Experts of a small language model.
Size: 12 layers, width 384, vocabulary 8192, 104M parameters.
Below are experts of layer 3 (counted from 0) of a mixture-of-experts language model. Rows are named router (the router's row for the expert) and show model dimensions 96-191. Each number is 200 + 30 x the weight over its row's rms, rounded and kept within 0 to 999.
After each expert's rows: a language model's description of what the expert responds to; "mostly gets" lists some tokens that are sent to it at least half of the time. This comes from a sample of Wikipedia text that the model never trained on.

# expert 36
router,240,249,179,251,189,198,218,183,242,194,179,271,174,170,252,181,225,249,214,176,177,198,210,190,174,185,214,233,157,155,236,197,130,122,257,195,207,203,193,227,169,266,196,208,206,192,215,224,227,230,171,183,199,199,231,212,204,169,170,173,227,189,211,185,176,192,204,139,221,180,166,213,163,224,212,182,237,271,177,290,199,191,182,206,202,139,225,231,233,220,204,262,207,207,200,156
It responds to: The word with after verbs, especially "came up with", plus using, having, have, find, know and carry in plot summaries.
mostly gets: " with", " With", " using", " having", " have", "with"

# expert 9
router,194,184,214,197,258,152,204,204,183,178,144,234,198,171,187,237,197,209,166,171,202,204,237,215,233,214,200,202,200,184,240,175,218,223,229,201,176,223,209,163,181,192,196,199,205,207,181,208,188,181,163,178,179,164,190,168,183,177,248,251,226,230,201,155,238,177,204,216,201,200,145,219,178,196,237,297,200,235,174,134,224,205,226,232,170,190,206,202,152,160,226,285,146,196,177,155
It responds to: Common given names and name pieces such as John, George, David, Willie, Philippe, often in tables and lists of people.
mostly gets: " John", " George", " Robert", " David", " William", " James"

# expert 35
router,183,175,149,191,154,151,234,247,211,200,240,147,221,189,220,166,222,230,244,199,195,162,213,221,230,179,208,215,222,244,225,195,223,177,159,244,210,247,203,242,239,209,170,129,150,246,211,199,229,218,242,205,214,216,146,191,194,174,189,167,234,244,180,194,211,222,148,159,179,239,176,219,160,236,204,207,203,218,195,194,147,131,220,187,240,224,248,183,188,178,198,204,217,137,240,216
It responds to: Closing parentheses and common head nouns after the or his, such as band, album, film, team, series, character, mostly about music and film.
mostly gets: ")", " team", " film", " series", " album", " game"

# expert 30
router,218,222,157,189,183,262,170,164,242,191,194,206,235,208,223,225,225,144,178,203,217,270,202,214,122,214,165,199,179,147,216,204,195,246,210,192,263,149,181,145,148,170,218,236,195,247,185,195,172,213,188,211,178,205,178,205,190,208,209,190,179,232,182,198,216,177,217,236,200,184,248,187,262,200,249,188,240,195,203,159,230,209,154,217,158,176,192,222,222,158,165,182,138,260,200,232
It responds to: Colons and labels in infobox-style lists, such as Produced by:, Genus:, Born, Instruments:, and coordinate symbols ′ and °.
mostly gets: " by", " Clade", " Coordinates", "′", " Phylum", " Website"

# expert 14
router,163,219,168,153,244,222,180,222,199,242,216,208,142,188,197,180,210,270,147,207,198,202,224,206,184,167,202,149,233,198,186,192,179,157,175,185,200,222,170,149,198,207,208,209,147,201,216,165,205,143,170,196,212,233,221,213,221,184,197,216,196,246,189,171,208,157,203,191,214,210,211,224,195,241,229,183,204,216,247,207,163,188,231,222,189,215,256,175,224,192,198,258,224,168,236,226
It responds to: Middle pieces of Latinate words after prefixes like re-, res-, def-, imp-, e.g. Reorganization, Research, important, Defective.
mostly gets: " defin", " Rich", " remov", "cell", "rib", "rove"

# expert 12
router,212,171,159,281,252,207,153,160,215,197,177,151,183,192,143,218,212,216,203,171,189,171,167,156,199,205,195,177,217,228,230,180,206,134,282,254,153,189,197,203,196,214,180,127,216,206,184,168,241,193,173,260,228,217,212,209,181,209,242,225,195,184,208,172,198,209,173,188,190,180,225,175,198,185,175,278,211,180,218,203,223,183,222,257,113,258,188,236,199,206,208,164,215,223,201,152
It responds to: Time nouns such as time, day, year, season and century, especially in phrases like "at the same time", plus pieces m and ation.
mostly gets: "m", " m", " years", " time", " season", "am"

# expert 17
router,240,192,215,181,184,238,178,201,236,185,177,217,242,188,216,202,195,172,266,160,153,201,259,193,170,172,125,237,195,254,200,191,211,187,140,171,206,193,209,221,237,208,196,199,169,187,202,212,209,173,251,212,198,248,157,217,208,193,234,246,204,234,225,208,186,187,249,286,245,193,216,211,201,135,214,226,181,250,210,236,245,194,249,192,184,164,211,183,200,161,239,219,176,240,231,159
It responds to: Colons after infobox field names (Nationality:, Country:) and capital-letter abbreviation pieces like country or club codes in tables.
mostly gets: ":", " :", "/", "Cl", " SS", "Ju"

# expert 18
router,253,211,186,181,175,185,234,208,207,146,263,241,178,239,158,202,186,182,162,203,201,158,171,175,252,192,187,230,180,226,176,127,195,176,150,238,200,167,191,282,216,188,225,265,226,177,210,212,218,262,205,209,215,221,208,267,183,224,193,220,158,203,202,231,204,208,172,200,149,184,256,252,197,236,208,200,193,220,198,195,201,214,235,255,200,258,221,165,213,205,233,178,244,187,168,224
It responds to: Pieces right after a single capital letter in foreign names and titles (G-konou, V-lemma), plus the, his and capitals.
mostly gets: " Const", " Pur", "irc", " Ring", " RA", "OR"

# expert 26
router,195,189,183,189,186,229,144,199,211,182,224,199,171,203,193,176,180,185,200,179,202,243,178,160,207,206,212,229,196,161,232,231,212,227,189,244,171,236,184,216,200,136,155,180,212,186,236,161,151,173,197,141,160,224,195,167,191,192,191,205,242,186,251,195,194,182,237,229,210,168,194,191,219,201,199,228,206,171,219,204,164,248,213,207,188,202,195,217,185,198,194,158,203,232,181,192
It responds to: Pieces inside Spanish, Portuguese, French or Italian names and places, e.g. González, Guayasamín, Bordeaux, Yugoslavia, plus some table digits.
mostly gets: " Jean", " Socorro", " Colombia", " Lac", " Puerto", "ão"

# expert 23
router,250,194,235,193,175,178,177,200,142,189,208,178,205,219,122,191,204,341,175,167,202,118,176,185,227,203,218,209,207,177,193,236,175,202,243,167,195,223,192,212,195,190,184,179,194,179,191,162,202,199,206,195,199,209,269,233,192,263,193,214,188,238,189,187,205,226,210,202,208,168,149,223,197,144,160,227,160,206,204,168,207,239,211,224,190,204,221,182,163,215,181,204,303,225,217,206
It responds to: Commas, plus and, including, such, like, born and em dashes that continue a sentence or list, as in Lyon, France.
mostly gets: ",", " and", " including", " such", " born", " Born"

# expert 28
router,260,268,238,180,207,203,160,216,228,169,269,179,193,281,182,218,202,126,211,198,205,224,222,203,203,177,199,240,156,245,195,220,183,166,191,271,225,182,158,221,200,196,260,217,214,195,187,153,219,170,180,123,211,163,180,186,183,227,234,211,219,251,250,187,166,217,208,235,216,174,225,267,250,202,209,179,205,128,230,168,248,245,189,264,198,214,207,183,206,195,171,211,178,172,214,175
It responds to: Paragraph breaks and first pieces of names such as Brad, Kel, Swan and Penn, plus scattered word pieces like Oilers and Variety.
mostly gets: " Brad", " Vir", " Kel", " Swan", " Laure", " Pad"

# expert 33
router,168,171,173,235,215,192,236,251,203,206,206,169,211,198,219,218,209,186,208,218,210,154,202,147,189,219,216,203,176,183,224,208,166,166,194,189,199,159,194,224,174,170,259,167,220,229,223,264,225,277,211,216,188,253,222,226,219,189,218,160,235,191,189,178,227,170,170,203,207,165,193,208,158,237,203,143,224,217,210,222,160,243,202,177,219,253,201,186,214,189,285,248,199,181,221,222
It responds to: Tokens in geographic infoboxes and tables, such as District, Binomial name, UTC, and numbers near degree and minute marks.
mostly gets: " Binomial", " English", " 0", " reg", " UTC", " Coll"

# expert 11
router,188,238,251,171,226,175,152,197,250,187,231,245,208,228,251,290,194,157,200,295,148,216,170,237,217,242,244,210,240,183,199,188,205,195,289,223,161,227,164,3,180,183,203,206,211,197,171,161,203,206,200,208,223,208,148,227,246,220,245,169,225,182,214,217,131,239,203,239,202,199,156,270,205,197,199,176,255,189,189,217,222,190,197,232,209,202,203,174,166,183,182,158,196,225,194,199
It responds to: Connectors joining list items or clauses, mostly and, plus also, or, but, not, slashes, ampersands and plus signs, as in mercury, lead, and zinc.
mostly gets: " and", " also", " not", " /", " or", " but"

# expert 47
router,186,240,247,201,222,192,190,268,176,206,197,181,173,210,169,151,180,119,198,182,161,199,235,180,195,184,176,176,198,173,242,190,178,199,160,161,112,149,235,101,224,173,190,215,184,169,179,200,224,191,191,254,185,185,181,209,219,199,253,218,193,192,191,243,154,174,184,187,210,172,205,134,177,217,204,218,127,178,166,202,205,218,200,188,225,163,165,191,191,167,197,212,198,265,187,169
It responds to: Function words starting a clause or verb phrase, mostly infinitive to, plus on, that, which, who, after, can, would.
mostly gets: " to", " on", " that", " after", " which", " who"

# expert 37
router,216,268,250,211,252,192,157,208,176,175,213,167,210,212,190,207,165,202,167,145,181,204,190,221,229,149,183,206,210,219,223,165,152,187,164,259,228,186,209,279,197,177,214,217,223,172,172,187,198,205,207,145,193,195,247,181,161,191,218,167,259,210,184,189,214,165,196,226,239,151,201,225,240,232,194,196,185,173,195,167,237,248,151,265,182,177,198,235,211,211,175,210,201,140,217,204
It responds to: The infobox label Location, plus middle syllables of names and words such as Indianapolis, Pemberton, Heaven.
mostly gets: " Location", " located", " Ma", "sel", " Cas", "ress"

# expert 38
router,242,274,220,185,194,194,155,212,221,175,271,175,189,281,181,214,211,148,205,185,193,216,230,209,204,173,194,236,156,249,196,223,178,159,194,270,233,188,161,215,208,197,272,211,209,203,182,151,221,162,176,132,210,165,188,189,179,219,232,204,216,254,249,193,168,213,205,244,224,180,223,270,253,193,210,184,209,120,224,167,244,233,196,267,186,215,199,187,196,196,162,200,178,174,213,176
It responds to: Second pieces of personal and street names (Murray, Ferenc, Haber) and dashes starting list items, plus table pipes.
mostly gets: " Gon", " Disc", " Li", " Irish", " Lin", "Reg"

# expert 0
router,222,206,153,183,188,203,223,250,250,217,227,179,215,226,182,205,172,150,206,187,195,157,222,194,206,204,174,226,195,199,178,220,149,162,239,229,217,204,199,221,206,192,214,197,247,177,152,170,186,225,216,182,261,171,236,252,178,155,237,224,246,218,196,219,164,138,188,243,192,208,185,189,186,170,203,161,179,200,231,220,195,232,151,178,230,189,168,193,211,154,186,160,202,230,217,161
It responds to: Inner or final pieces of common English words after a short onset, e.g. cr-ad-le, sn-ap-s, cat-chin-g, flow-ers.
mostly gets: " Bishop", " blue", "omot", " wind", " con", "ock"

# expert 4
router,203,171,207,174,203,191,216,172,148,202,138,197,183,203,226,218,172,233,180,181,261,260,254,172,253,178,203,181,198,193,231,158,162,235,183,213,202,236,208,125,194,170,147,193,188,165,227,242,167,194,213,250,181,171,235,197,184,209,181,226,232,236,184,249,147,176,198,205,213,250,193,149,204,151,250,214,184,250,207,223,188,193,219,191,216,199,228,165,198,220,235,201,186,198,215,189
It responds to: Nouns for institutions and abstract concepts after the or of, plus suffixes like -ship, -ity, -ism: government, water, church, lordship.
mostly gets: " government", " water", " church", " research", " law", " education"

# expert 10
router,178,231,175,221,193,213,185,205,244,177,254,212,202,254,188,202,241,286,214,171,259,179,213,257,209,178,234,240,216,211,216,223,226,162,237,256,179,195,241,166,226,161,228,201,199,205,197,218,185,208,207,230,192,197,190,161,232,197,246,176,170,205,259,178,206,204,226,243,237,236,151,165,198,234,162,192,185,143,219,191,209,206,189,139,192,187,163,170,232,178,258,151,198,210,198,162
It responds to: Word-internal pieces of foreign or rare words (bilocation, Diósgyőri, ibn), plus line breaks, the, it and digits.
mostly gets: " Cor", " Wal", " Conc", " acqu", " cond", " Bur"

# expert 29
router,187,184,157,181,188,103,207,195,168,185,229,210,183,198,213,166,192,179,207,134,220,229,218,199,283,166,252,231,159,196,225,214,188,228,257,230,177,211,239,319,194,221,173,235,210,180,213,226,185,181,218,199,204,235,213,236,177,196,238,220,200,178,219,205,232,230,205,172,199,196,191,173,228,130,200,197,181,216,162,297,193,178,192,167,190,221,192,164,239,188,201,210,265,184,238,198
It responds to: Newlines and hyphens that structure lists and tables, such as row ends after pipes, bullet dashes, and table separator dashes.
mostly gets: "-", "\n", "\n ", " Del", "\n   ", " Kir"

# expert 45
router,197,239,199,217,213,189,193,197,189,207,175,199,178,216,177,215,195,200,178,166,231,196,205,187,178,207,193,187,152,161,198,190,228,166,199,196,261,191,188,216,229,211,208,199,180,205,206,235,150,221,216,217,212,217,155,218,205,138,210,237,212,213,168,184,180,187,243,249,207,201,229,266,254,179,167,148,157,205,171,203,156,169,198,246,207,200,182,182,147,168,218,185,228,193,258,180
It responds to: Years and months in dates, such as 2008, July, 2014, often after in, plus pieces after In like Inaugural.
mostly gets: " 2004", " 2008", " 2005", " 2006", " 2014", " 2002"

# expert 5
router,226,163,206,154,240,191,189,200,197,215,207,197,200,242,178,182,236,83,179,131,237,178,173,192,153,205,214,226,177,162,255,167,234,185,137,208,217,178,218,152,197,266,188,195,203,166,227,195,203,201,251,176,169,229,218,180,226,179,199,186,193,219,161,179,166,238,268,163,258,212,194,213,204,221,194,165,242,226,169,206,220,163,200,200,156,180,222,145,171,200,185,188,176,235,227,148
It responds to: Determiners and number words before a noun, such as other, both, several, three, following, only, mostly mid-sentence in running prose.
mostly gets: " other", " three", " both", " some", " many", " several"

# expert 15
router,203,230,218,231,199,191,221,205,169,239,177,210,142,230,127,203,192,209,176,202,212,213,236,163,198,181,188,199,165,209,216,272,227,216,139,167,251,185,200,186,219,178,168,207,216,213,224,222,193,165,216,159,195,205,222,155,190,257,136,179,194,197,217,225,203,180,214,190,196,183,211,164,134,265,184,227,161,249,179,191,178,280,184,178,183,245,233,255,245,157,187,231,219,186,159,236
It responds to: Verbs and pieces in sports and career biographies, especially is after a birth date, plus served, played, and football section headers.
mostly gets: "ti", "ci", " served", " gra", " serving", " sat"

# expert 25
router,152,217,171,203,213,170,233,232,244,215,178,226,204,207,194,179,198,227,193,213,246,133,238,188,175,223,210,226,165,203,205,250,179,225,213,179,255,182,198,222,149,197,184,211,213,216,201,146,240,113,250,155,226,182,139,233,174,184,192,215,196,209,240,221,251,231,162,194,192,185,167,195,211,211,210,173,179,175,227,148,226,228,198,169,223,207,191,266,209,208,161,222,237,208,206,181
It responds to: Word-final d or ed pieces (herd, stand, crowd) and words about winning, losing and competing in sports season reports.
mostly gets: " won", "d", " Olymp", " winning", " closed", " competed"

# expert 6
router,223,166,263,191,227,193,190,227,154,157,215,168,196,213,246,195,200,282,172,216,262,177,159,171,260,244,199,186,221,258,223,214,208,199,186,194,235,180,199,228,227,152,222,205,233,181,192,196,158,214,214,248,240,214,188,214,229,205,152,184,212,178,162,190,239,206,176,139,130,149,176,197,218,199,249,202,194,245,162,180,209,205,179,186,180,220,241,239,220,227,222,171,212,162,184,187
It responds to: Quotation marks and apostrophes, especially closing quotes after song or episode titles, plus closing brackets and some mid-word fragments.
mostly gets: " \"", "\"", "'", " '", "’", "]"

# expert 41
router,220,225,207,226,200,227,201,158,248,158,236,177,131,240,171,161,214,44,188,257,152,141,193,210,173,186,170,183,169,225,128,159,225,134,203,195,219,203,200,289,166,186,199,196,180,189,191,152,193,219,187,169,215,178,209,181,225,209,219,170,171,195,219,179,219,160,187,259,221,192,166,200,228,198,238,169,213,140,180,241,211,249,233,251,257,191,173,175,159,213,194,211,131,190,187,249
It responds to: Equals signs opening or closing wiki section headings such as ==Release== and ==Cast==, and the blank lines around them.
mostly gets: "=", "\n\n", " =", "be", " pen", " Ru"

# expert 32
router,171,176,177,196,202,188,167,202,221,221,205,170,201,187,222,199,228,187,232,166,191,198,194,222,206,225,203,230,185,152,200,195,154,244,238,213,228,215,222,123,235,199,190,231,152,224,169,188,191,155,173,181,262,170,200,189,255,212,216,162,233,188,222,207,146,175,241,248,215,204,162,260,203,206,137,169,208,172,208,207,215,163,225,213,226,230,213,233,239,214,191,206,145,220,238,163
It responds to: Equals signs opening wiki section headings like ==History==, plus z and Z pieces in names such as Yuzuki and Zapotes.
mostly gets: "z", " Tob", " z", " Ir", " Mans", " Z"

# expert 7
router,245,277,229,186,198,204,159,217,226,175,269,178,190,281,180,205,208,134,207,191,196,216,222,204,209,178,198,231,156,241,193,220,178,157,186,261,231,190,160,216,213,185,267,210,204,201,185,157,217,167,180,120,221,162,182,196,180,221,238,204,220,250,248,188,165,209,207,241,217,182,224,261,243,199,209,187,201,119,234,159,244,238,191,264,205,219,201,182,197,189,171,208,180,169,214,182
It responds to: Opening pieces of names and capitalised words, often after line breaks or brackets, plus percent signs in number lists, e.g. Stan, Krist, 19.6%.
mostly gets: " Stan", " Krist", "San", " Abu", " make", "%"

# expert 44
router,187,223,163,183,209,200,225,180,141,125,214,169,216,183,232,194,243,181,185,183,139,202,221,193,269,209,219,172,189,177,214,195,234,234,208,225,176,143,120,247,256,243,202,200,142,232,235,187,165,220,214,190,208,206,207,143,173,236,227,203,193,190,188,208,188,201,200,234,229,191,208,192,189,208,185,142,213,208,184,161,261,235,230,155,190,195,220,130,256,239,181,175,176,171,231,217
It responds to: Blank cell spacing in tables, plus pieces inside foreign names and words like Sch-alk-e and Kal-kar-indji, in election and sports tables.
mostly gets: "  ", " Holl", " conce", " Kat", " Kath", " div"

# expert 21
router,253,274,231,177,202,197,160,213,225,178,266,178,193,270,180,210,209,131,207,199,202,216,226,200,205,168,194,237,155,243,181,220,185,153,192,272,237,185,156,219,205,196,262,220,202,195,194,153,223,167,181,129,213,158,187,181,181,213,235,198,209,253,240,183,173,221,214,237,212,173,222,258,250,193,209,176,200,123,233,164,247,238,189,274,205,212,202,179,196,194,162,200,177,172,220,179
It responds to: Opening pieces of surnames and proper names like Dev, Griff, McC, Wang, plus some articles; no clear single pattern.
mostly gets: " Dev", " Griff", " McC", " Gor", " FW", " Pav"

# expert 19
router,172,204,186,146,184,142,171,142,191,193,196,145,182,184,180,158,201,117,212,159,139,202,200,177,215,194,240,233,174,201,169,180,157,197,210,163,230,242,218,182,195,203,149,229,209,197,171,189,177,151,200,179,227,184,175,203,145,168,220,213,182,239,142,210,146,257,202,215,204,171,214,228,211,165,202,170,175,235,170,188,206,196,222,227,173,214,169,204,225,213,183,184,161,193,168,195
It responds to: Table header words and cell contents in wiki tables, such as Peak position, Role, Directed, dashes, numbers and hyphens between pipes.
mostly gets: "or", " JPL", " Apps", " Candidate", " MPC", " Nominated"

# expert 20
router,224,194,231,207,186,166,187,179,167,228,194,221,148,201,174,220,218,158,183,233,197,197,212,170,210,162,189,241,202,162,166,175,148,190,166,159,204,166,146,279,208,230,221,257,201,192,198,187,214,218,171,207,235,186,204,177,255,219,255,220,151,203,191,216,183,164,213,231,193,162,203,209,208,206,169,184,290,195,197,201,205,226,179,144,175,193,203,203,173,210,250,185,234,192,141,190
It responds to: Main verbs right after the subject, mostly was, is, were, are, has, had and became, as in "Avalo is an unincorporated".
mostly gets: " was", " is", " were", " are", " be", " been"

# expert 34
router,247,275,231,190,198,202,164,215,231,178,267,173,189,282,175,213,203,127,210,183,199,219,222,201,211,168,195,237,160,244,194,218,180,154,193,262,227,183,158,210,212,192,265,214,208,200,192,154,223,169,181,129,219,164,186,183,188,212,224,205,211,253,247,193,160,217,207,245,224,186,223,264,250,187,207,175,204,118,226,160,246,235,187,267,192,214,197,191,202,187,172,207,173,169,210,179
It responds to: Final pieces finishing words in headings or names (timeline, Online, Apologies, merciless), plus with, is, are.
mostly gets: " Mel", " Ram", " Bon", " Tar", " Greg", " Mes"

# expert 39
router,185,224,185,205,211,240,199,187,234,174,261,180,290,197,165,221,215,168,177,181,183,170,159,181,188,210,214,232,221,234,185,219,195,200,184,265,266,243,172,110,172,194,193,203,170,245,210,172,174,196,258,184,206,193,228,163,172,201,221,228,196,181,208,172,207,244,204,208,180,229,226,155,193,189,243,223,171,193,242,178,185,167,210,240,189,229,183,213,216,218,224,236,152,174,201,199
It responds to: Prepositions of, in, from, at, during, between, especially as of before census years and one of.
mostly gets: " of", " in", " from", " at", "In", " In"

# expert 2
router,216,220,179,205,192,190,208,142,220,226,190,255,222,217,201,150,209,260,178,233,230,244,195,205,168,179,180,176,183,170,262,204,197,165,266,199,166,154,194,83,205,163,205,212,162,228,190,179,200,213,190,147,181,171,157,216,166,201,195,185,202,223,204,152,229,227,207,206,212,197,264,208,243,252,212,168,167,200,226,173,205,189,198,249,159,167,185,146,225,235,233,202,216,190,168,170
It responds to: Full stops ending sentences or list numbers, also ! and ?, plus abbreviation dots such as i.e., a.m., a.k.a.
mostly gets: ".", " .", "!", " ra", " Den", "?"

# expert 16
router,194,195,214,175,171,239,181,185,209,205,204,187,190,200,170,218,170,170,245,249,199,178,194,209,198,210,211,204,242,191,176,241,221,229,205,165,207,186,218,207,176,153,185,152,232,235,214,178,220,153,183,238,126,163,179,170,223,209,181,232,180,173,172,253,245,217,230,148,156,166,197,204,224,172,183,215,209,206,143,214,171,247,194,196,216,252,230,179,189,243,182,200,239,115,214,187
It responds to: Tokens in species and taxonomy articles, such as Phylum, Insecta, -idae, beetle, plus word middles like Etymo-log-y and educ-ated.
mostly gets: " Phylum", " Mam", " Insecta", " Arthropoda", " Jud", "idae"

# expert 40
router,253,272,229,196,202,203,172,202,236,169,271,178,194,279,179,203,205,135,208,195,191,216,215,206,211,174,194,233,160,247,182,219,180,170,195,257,224,187,160,211,211,184,264,216,201,206,176,151,211,167,180,132,204,160,182,181,178,215,232,203,220,255,251,181,169,217,204,246,217,173,213,269,249,196,212,176,212,132,231,166,249,240,188,271,189,217,206,189,194,193,162,202,175,169,223,188
It responds to: Sentence-final periods and starts of titles or names after a quote or heading, e.g. The, hor-, Bab-, Your.
mostly gets: " hor", " Bab", " Your", " Hor", " gen", " Bett"

# expert 3
router,251,273,237,183,197,205,167,216,227,169,263,175,198,279,179,213,218,134,211,185,204,216,222,200,221,171,202,231,160,239,184,228,180,162,199,259,233,189,157,209,219,192,266,224,201,202,177,152,214,167,189,129,221,161,185,178,178,223,234,208,213,260,245,191,170,221,209,240,218,176,228,272,247,192,205,177,206,120,240,163,236,240,190,259,202,215,206,185,200,187,166,204,177,165,217,180
It responds to: Scattered word-internal pieces and function words like the, by, his, a; includes plural s, inflections, and dashes in scores.
mostly gets: " Ep", " Ad", " Mer", " Native", " Er", " avoid"

# expert 42
router,245,275,231,194,203,193,155,205,232,178,264,178,198,284,172,204,214,127,199,188,198,219,217,201,209,176,195,237,154,245,190,224,190,155,195,263,227,185,160,210,215,191,263,207,206,194,178,147,217,163,179,135,213,157,186,189,178,222,228,211,217,253,242,192,161,220,205,243,222,169,220,266,240,194,205,178,198,124,236,170,248,244,188,273,192,211,199,189,208,195,173,200,177,168,220,176
It responds to: Opening parentheses, as, for, and first pieces of words, often in film titles, place names and Thai-script passages (Orlando, Tank).
mostly gets: " Tan", " fe", " spect", " mis", " dec", " Sou"

# expert 1
router,174,221,224,207,228,147,191,184,228,252,166,162,244,246,206,157,242,138,245,163,220,183,167,212,168,156,178,184,196,181,155,230,218,234,187,228,163,178,248,262,175,176,275,189,201,170,143,179,201,233,188,194,206,215,177,221,177,161,185,208,169,236,209,179,169,224,178,223,223,165,192,246,214,161,226,212,219,203,227,164,275,181,200,197,223,215,164,221,209,209,193,237,213,149,201,235
It responds to: Final suffix pieces of words, above all -ly, -ally, -y, -ies, as in seemingly, fiercely, Constabulary, plus some capitalized name starts.
mostly gets: "ly", "ally", " Ber", " prov", " Lan", "ably"

# expert 13
router,242,206,180,217,209,183,204,190,174,188,232,227,164,240,174,175,201,154,170,197,191,212,200,275,177,223,179,218,206,228,182,201,181,193,186,178,198,214,212,206,181,206,223,191,235,216,132,162,207,187,208,151,212,199,232,170,205,182,173,267,199,184,217,133,175,193,158,170,231,189,191,243,237,200,136,199,161,176,219,172,182,233,201,236,123,195,171,197,217,176,222,237,195,181,195,237
It responds to: Currency and math symbols like $, £, {, backslash, plus inner syllables of foreign names such as Macola, Cronulla, Tisza.
mostly gets: "{", " $", "$", " California", "ola", " Ana"

# expert 46
router,249,266,236,184,202,203,159,217,233,174,265,179,197,272,184,207,216,129,207,187,210,211,221,198,209,173,193,233,160,244,182,221,176,159,186,270,235,187,153,226,216,184,259,210,205,198,181,151,221,163,186,140,210,168,191,188,184,229,226,203,217,249,257,186,157,218,208,237,220,173,228,266,256,194,208,177,206,126,237,162,243,246,182,269,205,209,211,190,192,193,158,198,178,168,230,182
It responds to: Middle pieces of place names and words (Tajikistan, Denmark, thistle, pronounced), plus as, of, percent signs and paragraph breaks.
mostly gets: " Ot", " ri", " Da", " sal", " sim", " Ok"